{
  "n_layer": 10,
  "d_model": 224,
  "n_experts": 16,
  "experts_per_token": 1,
  "d_expert": 320,
  "d_shared_expert": 0,
  "activation": "swiglu",
  "moe_layers": [0, 1, 2, 3, 4, 5, 6, 7, 8, 9],
  "router_score": "softmax",
  "normalize_top_k": false,
  "routed_scale": 5.02,
  "balance_loss": 0.00645,
  "balance_bias": false,
  "init_std_router": 0.00902,
  "lr_router": 0.00113,
  "vocab_size": 32437,
  "norm": "rmsnorm",
  "norm_eps": 1e-05,
  "tie_embeddings": false,
  "optimizer": "adamw",
  "lr": 0.00438,
  "beta1": 0.95,
  "beta2": 0.99,
  "grad_clip": 1.0,
  "batch_tokens": 65536,
  "seq_len": 512,
  "train_tokens": 283500000,
  "steps": 4326,
  "dataset": "wikipedia_en"
}
Below are experts of layer 2 (counted from 0) of a mixture-of-experts language model. Rows are named router (the router's row for the expert), gate (a neuron's input weights, with its number), up (a neuron's input weights, with its number) and show model dimensions 112-223. Each number is 128 + 32 x the weight over its row's rms, rounded and kept within 0 to 255. Numbers have three digits each.
Before each expert's rows: "comes after" lists some tokens at least twice as common just before its tokens as in all text. This comes from a sample of Wikipedia text that the model never trained on. Tokens count by the router's weight.

# expert 2
comes after: " of", " in", " to", " on", " at", " for"
router:092153137139118120162085119096065108099116120113150091115106132085100123123128153144118140053122093157123111135069173172111122118101128156089092108202114135108086158099157118075084137126116167114127108055127097183114165114128143179051128137131145128162179109095141167122165134146159149155119198120141128124140083132070163177135133179096
gate0:072092128151096057126124131158210099158152119086181093114131084120135156158118143169123173173124115120109164108102163133156102084161079103110149093086126212177106126150145106168121115119150135095150107130106103158171074117120145111110098152172149137151143114084137164146117158135139124136113131171114103108128133025163079112146126142113
up0:056137101142112141142124166090164176163132123122138145158146066090163105127132117140102144126084121145146136074138110114153126148115129187139102101136101182176185108161142113118120122109141122101154149095172102160171073088151105175054101172153128091169154135129109188161106122097118132130154125198127110119157119094144050123100117134128
gate1:142185082073101147132098142160141119218120103096116159162106105119127161105149112102097109136105135135163123167089108179143150116118166200100110121075099098105101192105148138126086125108106093089056124138118119161111137084163106151109105133119148097140116143140099109154113096122070104049200108202133122162210130095132115145138118111112
up1:119092110126077052065105127097110093142146109172122115099082124124159161093101074139143096160116132135144104121092175135163109013128109135114123081102117191137153113121116095156129101187126154093202141100157061073116143144115111138121122137167124122101078119100175097135107130089167153156112142121109159088128175140141151172145108131109
gate2:136114103177107167101132183115093121107112154177131152110129144167096165122155154131148073144173136148115104102110113142126118187202161215129158129076095147173102110118169095138100187129101112126170117159123128076097092130130131168060109153137118126144098158155159130118074134131108159156095127126102122099150119201141142161105156126172
up2:121113166141091063126139185098148174168111108137124178086152138067157128129076125089130171102065187155113062138171098114123203157107155084168138089165119106116164213087136128126143134115102131109170100142118141171112080180092145131077110161130127167134097126096115159147147119091176184155158103103115143199107097145107123167152154101084
gate3:094118158120142121071115135140102134101058117094145152096193104112112095184156132077130125077117165178193129078133128145127187125160162185120132148154114212123099089154105143126156149113126090139069180075120128131134143129172180175135110115129082136142118142166102171096148149097111189081107111140146115152086136093096128075141189118063
up3:145173095130123197204114113104113187124144099159141145121127147155116113137152134106144199095147122176114093124104164033131157170129125197121158151127152106146105079132148118141151098115045167112136110156113204152130113137149190152094116176134120161152117132178119104114097153170104128109142154140138144179141095148144106097149172139103
gate4:123147115115151119087162131105083115137106099153067191082104169069186145106164092152120103159123097159169149107124170105165130080111100103148153095144174114095155149129124120129105085116124140123116117136150101147125068136092085158150105153177085134129085117152110080140111145110125117134164176155110110137137132177103102099116146086198
up4:138097152108171112064163155124089224067132147132159103109141114142126125137155181150170214129142074129167227158132152131140083115120122154137096111114118116112126135141138107099110152165106114137168173110149131151134145122095125138172112196117126108133122145134165073107186152112170137091137186157131168143116099118088165074117154150174
gate5:132109088136102121190184102128152112135163113175146173130102113157091193073170142092133079144116096056128090096109073114114149106192099151130134057120102171160069083115123134169111106157128136158111147152088125066145100055157203140204149140148114058101126187179091153111132140111140137157020144107083198135146101112132108097076171128189
up5:158150119069126160118075155133108152155146139145131113110173124100193107089109126160147183165117111156109181139158062148146109136119134157125164144137187057095155177160134188118130149076105109194058088124170108139138129150119058129090096145136095169191152145107113101172119116132094148139130105163112075117104112153100121189081131117121
gate6:124113128173050147119098128103126158129133160101116090163105134148178180124124083124076154148125099117184148095160129132153077117094166151137134103129188201099176121136111143150133070106141134116126109123148139073176073054147149145105128126137138122157122138159190036122103141133123153098156107143124182150155147064136168154184175114159
up6:158174133091111109167058123144109176159082079136071087124090126070093180143134135143113068117116151129153089109150138215106152165149109156093114141120082118168144083163106161157147088149119147127090156169116077097116098105083090150116090108089127135073112147129140128097158164119094111159089114135101128109122066098145100177109175067159
gate7:151114111137086126059122134090149137073150122182143131178161116145206155063118105054126086132218029133135160098146112145163115187098130094163129079126146104142133102127156145135118078139116094166103101147127140114162066087097144145087172153083123135164084100072115090127058176124156120111152076177135141114162158092098123195130121118106
up7:121113103152147098145101090183077150083135194078148112107156102110109068095142050079104115143117113094081131176090115102159103115123125077172126160115158175149114172112203120114154121179122116111162098133161089161103196205150134126147123200158115135111161112131115145234139149142135130140096142099149079158112149175140115109124115167090
gate8:133116108103091148164147125101130110088098098147115134099129114138226108107090118112167138124195137086093097154165156159072088129148154109139176143101155102100133127128149093159096111094089156111102092120171099087145125218124123090156126158150158158099155104157167092158109165116133149129091137092124123138152109178127172122172149129133
up8:105112136109126106126157176136111110155074158171091138034118172147132204146124129130150106085125180135104067166154080118176067123098156113083125101163157164119100142161171069136139169107181136072175087142109166142166103170158132142141099074090114051178165131094025139162122113115102140112140171127121126141071096123148140102148139130090

# expert 11
comes after: "\n", " It", "\n ", ")", " •", "°W"
router:160162198070165095193139118092147209107161154106120121151098099119154133158134079108143156115179133089110171059186150168176134110185147168077090091072139134130115147099110133120131118136163147089184142124135138131135112155143127122132119101123169139126098123132111078144096111118212174141169168109114087150106212166173090118136129081157
gate4:091088133122066096106110158127136186148090165161172113116121193160142135083085172154166087163119104136107134160130067094147088136107153147154129154143135120124069142110107127129162185145165154150121128123168127131129135177185081095101155149146116098059184100100105132138106133098124129057122165136078163133172184160093146118160124155077
up4:147125107119069142120084158157143134151100181120127155107087118174145191145041120146134157102093118132125167123140109086101112074105151115157127137167164139132144140115165084097157184118146137180115143123161169137140138179140176102144173110169096159168186123122094094083120075068104149117125127130070126132151157134113166113167103074084
gate5:171131147069125110175088122162162171093140149114130141130083105144135173156131131069090226125208141117158178074161157134176108125133118125107112120103118159171163116114153161086110149117177138159135135113150113135198148110088094132178107150108144187110106137145114090085122125127112169156165100165108078188069205136199159117111085056103
up5:182146153124131113155143136183164198109106147077190143134090043093123141128075070105100173090204174151139146104161151110137149165102154134132077190126121107099124110146147152100135141122125140109184178097190131134188137120171131146137098149136139166136127090079120101124157081093179119119177110118188132155128128136149137122189077098111
gate6:140162111130139186125147174152099140067189114145119119083162141108159152123166160126135098134120169142149105169131109143141142146095137134131136130160137052052215159145161167142077155086092141128069097146084148123071106095124163099104138167141160107119151157169144084167161150141151152123135135170129113077136132117092106133112165162141
up6:141152083139117142148144115134158206105118153120141142136099185199079123142090104185101152153095102134051091035172109131130130068188144123129138093119095158084133154129085174139138191141153097112131193114144162116166083117112105157104118135163140103120084089099095103196073145184064174112130112111097121086109108156090119172130120158128
gate7:183165114126183171116129131126174129122155123139094134148128157093181177118139100114167083164101076108141126123087133118117077100183054113134180085139159145146121121176109139133150102138101094089042163125188086075139051141090126077133154127147135132113130159143164106104073130087175109108141089162100104131137148069164138073145162097143
up7:169213113098146144181062175154124077120162119088146110159131149096110113141132127119155151138151121128132154137135141109120129064117124134087112127132116119146125108050080161108110144167148119099132115111177103081127113072109128139170160122112137109129100121125108183095177108103131147153153070092085102114140207154190195059121111097103
gate8:108114177100141163159143103171130122135092163129088070145160136131106163162171105154146150145105145140162140123125089127181075061172166100091125141171178138070111193128137086132166085137165114128149196146136093147110084088119195099126089158151166152188146123120123081082097145087106106155106176114108077104112103157137101225188168130124
up8:108170141101173133166091118104105133146155203157118128079190111119168137129154064114154154161111135163191130081164141153119138088149103157089156121125149070129159128119124108154119098153136119117103153161135092131159089104148170075170152183143150142149114116119080119177120148074095122155098114168150082097129082142093132168146151123121
gate9:149153126079124136096092099161156115114152074130113098102105132181162157125137121138128145158077125115122139084103118115118113160148122095079141115120152149091145125124135104199136099093143092139101080124110134144077114140073194078084080157128063149098072175158122131144059133153095181199131111145151161187090098152100175128104159162140
up9:085101113147152162122192123087083153146053138104130169120143158154112091129131108120110124140131083136155147176089132126140129124123101142122138128124110120190108144087134117155119156106142086127084164137223083125151053164142121174131192111166150147157145114112118167150105136093133082116125111136105097089107135193135114100129156105120
gate10:187151125168158106175122132122167114146164115094135109117142076130081129139165132172110111129180173136150167114146200085125108167122159127163123178141159126129155101166108167130158152116121151084172146101135078176149108143115125137082136114147166164106116174106131094171099173105136168147136127169189137152124163125188072091137152070144
up10:079125117113143137160163153096146072123138143163132103119125118168106108147098137198128063123073106156125085153096138098060088096104100158078122095114106097103126132069115098139165130171197099092116177107110132085099083131116113059135142211108110117174171088136139150102148122148139097092118162161121184117079106143071094121147136144140
gate11:127157111111127093076155144100110134099074102141167112086145129108124139135110078161136146130176115130128104119133130128133120173103114156112113167129109145145059137166093135117145085072116143116143126143177116182145117144139177123165059196122097150146187168102148135115137130163190110098153106113172100127081185138111152142170074131111
up11:183116098095050127103125178163128152154162106168124129162093128199091163112131178149146162138152085116093167083167107125190106136187194105113098142134116132171121103184149186130137112167141128162187187154148173129186179166102181125074140161189141121100143134147099102129052084101076162161172124148119143112081119107174131161088137091139
gate12:172154125148157137159142140092124112144149077142163125178120064151138135112135136215109135137151131089155147115132118125109118180126167099148128115093107107126129066146181178166138064164150108137137153173134098037122113118074122114108139148087123145112131168149094117153132144108061155144112183160090150103105158078154106103155153119135
up12:120131162118201126172114153112106127102136123116170132126126080119167112149110113147142156135173143128119154063162142100108126159128140134140085113061121134183113130142194098114146087172176117174151135143076137127129080153169095143090092130057139170126150119150101060152071131151084162134133165058116118180060209087185096106130105121166

# expert 6
comes after: "\n", " |", " ==", "==", "===", "s=="
router:125120086196150137091137177126119092142156101144069167111166143174100117129128121149117090159119164145158137138149079075084155111166124093175122175116159101125145117133105140188166160125098111136110117206123169123081154083147093090191170160080106087136126108151164141130112099079085074089089079098135174103145077076143112131113102106122
gate4:155165136164164137129066078106121124151166171116166131145137114135105180137127143116144137105104150127126161129118114112105149086123099184117159152101096165185159136179127162123143116120196090148174104136102118150137090165017130157096101141122126075099147193089089130118129187153133164150130100110099161116116186100098098122126140112169
up4:156123092170108150128144104121135066143131097138126122184129130104102176156138198134145146122131108143167094189229120135160149092152153132096135119137040152149107168190117102135090149064144128126146127108170125195130114136112153152153130175149135134130124131121132116025086174100155159147201144117097113122057174100088174166142115158127
gate5:143132196130125167154139113141114123121118131155165125072112161137147096137119132146164167124041131110130070133142125142131142092074133122078147140056122143123100153102180134101139085102124079138103126120177123138092084103137147113105149064110143071136116153076044169175124132151150095172159163154108199125163157168162097139122101110083
up5:161139113158148173219097139163132173123159123180142112113099098182116118161050116126096128153143161126199112133122093157130108116099174118119126144097097164155148053150112152103188117158105094178087055164177102099184091126135171143174120105055154136120149149134061154150144096152153102183123121099162137097152163088139126115091129086128
gate6:134139132075147152101126065132136138163112108070180135122089135138182096154127167101147136159054116109107143125073090111127089141154140137125148107105083186142148158109132117102134076138135155100092106128074108120131054144104178127107122119148129129120117118124146196133109133106145151140139199141135171168121193122119208116163150137068
up6:114187152147095111151112162123152167132200111177113137102157121106048143073121151146117133127136152060158117164108145082157148162160119145110141161178164141127139104122141123164060135098179163134060153115205170117084130126091096174130154194115097148140126151180107145092146103111176087131167112137142151105107112138088183123079153090143
gate7:116147150144151188174119142157114112175112108114104111107091118146116087069109167121104172117091164118125076144156124126126149113082193115124110145138147167103116064050146142054129070086087113126096091136223075113143159105150149123126139122116140053163145119120101146186162109087125111196102125145104137097189105090106155089165115126136
up7:167129085155177071095140167065127145137147109121136158177187126151124116146124140160145128089143111152105165145144116153128129157200137127162116176102107094120150152157109078125161161090125145133165180152093149164147165148135100165130105176115112172130164135117164071107114173135092160098119068059169070162126131132125096172069113146162
gate8:157155136135116138203093143192199110115160185201103104130121131168166148111109132097128209138131138169146108121079146128137118118071113114066131147101128099127137136145055151102167104177095071097179128168153109033128115175109115194168167109105156112166176135185163112116137153199197161141149157085123160101140139155174165126138146143172
up8:138157110111170171135102150147160123127171141130093076120157127174091105120109125090137135133113103178144094085046150158116129083124088135119098117087125079118144164100105121121198118132062113109158103149168124062084145139134087188139160145050176111181138094206147156086157157170157109116097108093170162103177129156125160172163108134194
gate9:156148095097166108154148179170134132153125129178142087124134144181194119136153123083133126175199085150107110099128141087162160138109085162116134118158151088133110107092155131155119117153164113207137113141099111127144078139127127156137101207161095121131132138162162127193088173148060137129077192150150088111092137174112135145160154119160
up9:141176118111105125141126149138135117151149156133058120106152175158047143126084127185205144103063190133146121110199147129140197082115168125153145180088100133106115109093141146133134149100051139088127123133160137091110129135101151162119162130105088138135099140140125083068174164120129063154076074022137168159197166150125102101061126127164
gate10:139103098154132119072152196148157144105116148117126155143155101138115119177167104163114088151182154171156127086143118175116030135151099141137121074167185157087132128112099143199150125105125111123093167181078143139178121103109176112132067125142109168173130145168178134127155137148135130136124102091157179127154106052175152151166114202165
up10:126076096144109101068161156162180145099093170140096116144140108091098104163183117177122084158173172191158112062138122167085068078130107121132136065162158167083146108135097154183153142111125133150139191167079158141162131096103161104123101109168085142187098146166124122114131119177148105088130142072122193124158107064163135166160129188162
gate11:143143161123192124138129140151119123113108091115089073114112117139120123155065120104080166105158104142158133131116177101102139181154130143108088054109162084143144107125122101109148119114100092119128127134152134056159122097103074125148161113113169108045094162074089124123168129122161174187107152122173127146126119151121157095098158173177
up11:159125178164163070109141132134132160140140121072207155108164101114128189170094143079136099084155108137102137120125176135116154149144081149123092084077077119179159129103154112099085075105103123104084176104096133097150131110127159090122092073139114182065110132077135167131204148114110142164112102187135112125109126171130165067131117156097
gate12:084109179112133071089149121133107136112126074138190121111121133105148062159141142083124139117128131133102146119145163166121130147159142109162134074115093154120086131176066064130149145123115210131150139114122063116081100034128104176114130140066158120030124130127113087169086162143172115074115099096126133145132086071095126124118120136179
up12:135149147118195088147184123122071195115149151151120060107181155141124106193048130180097106126143138170107139142159131191147125128106166150175140103108167172141175110109132066148070118124133148182125109149168146098091096118150122123179106107084161132105133126096110195148128132073123134130128082099145202091133059107126099122045124127104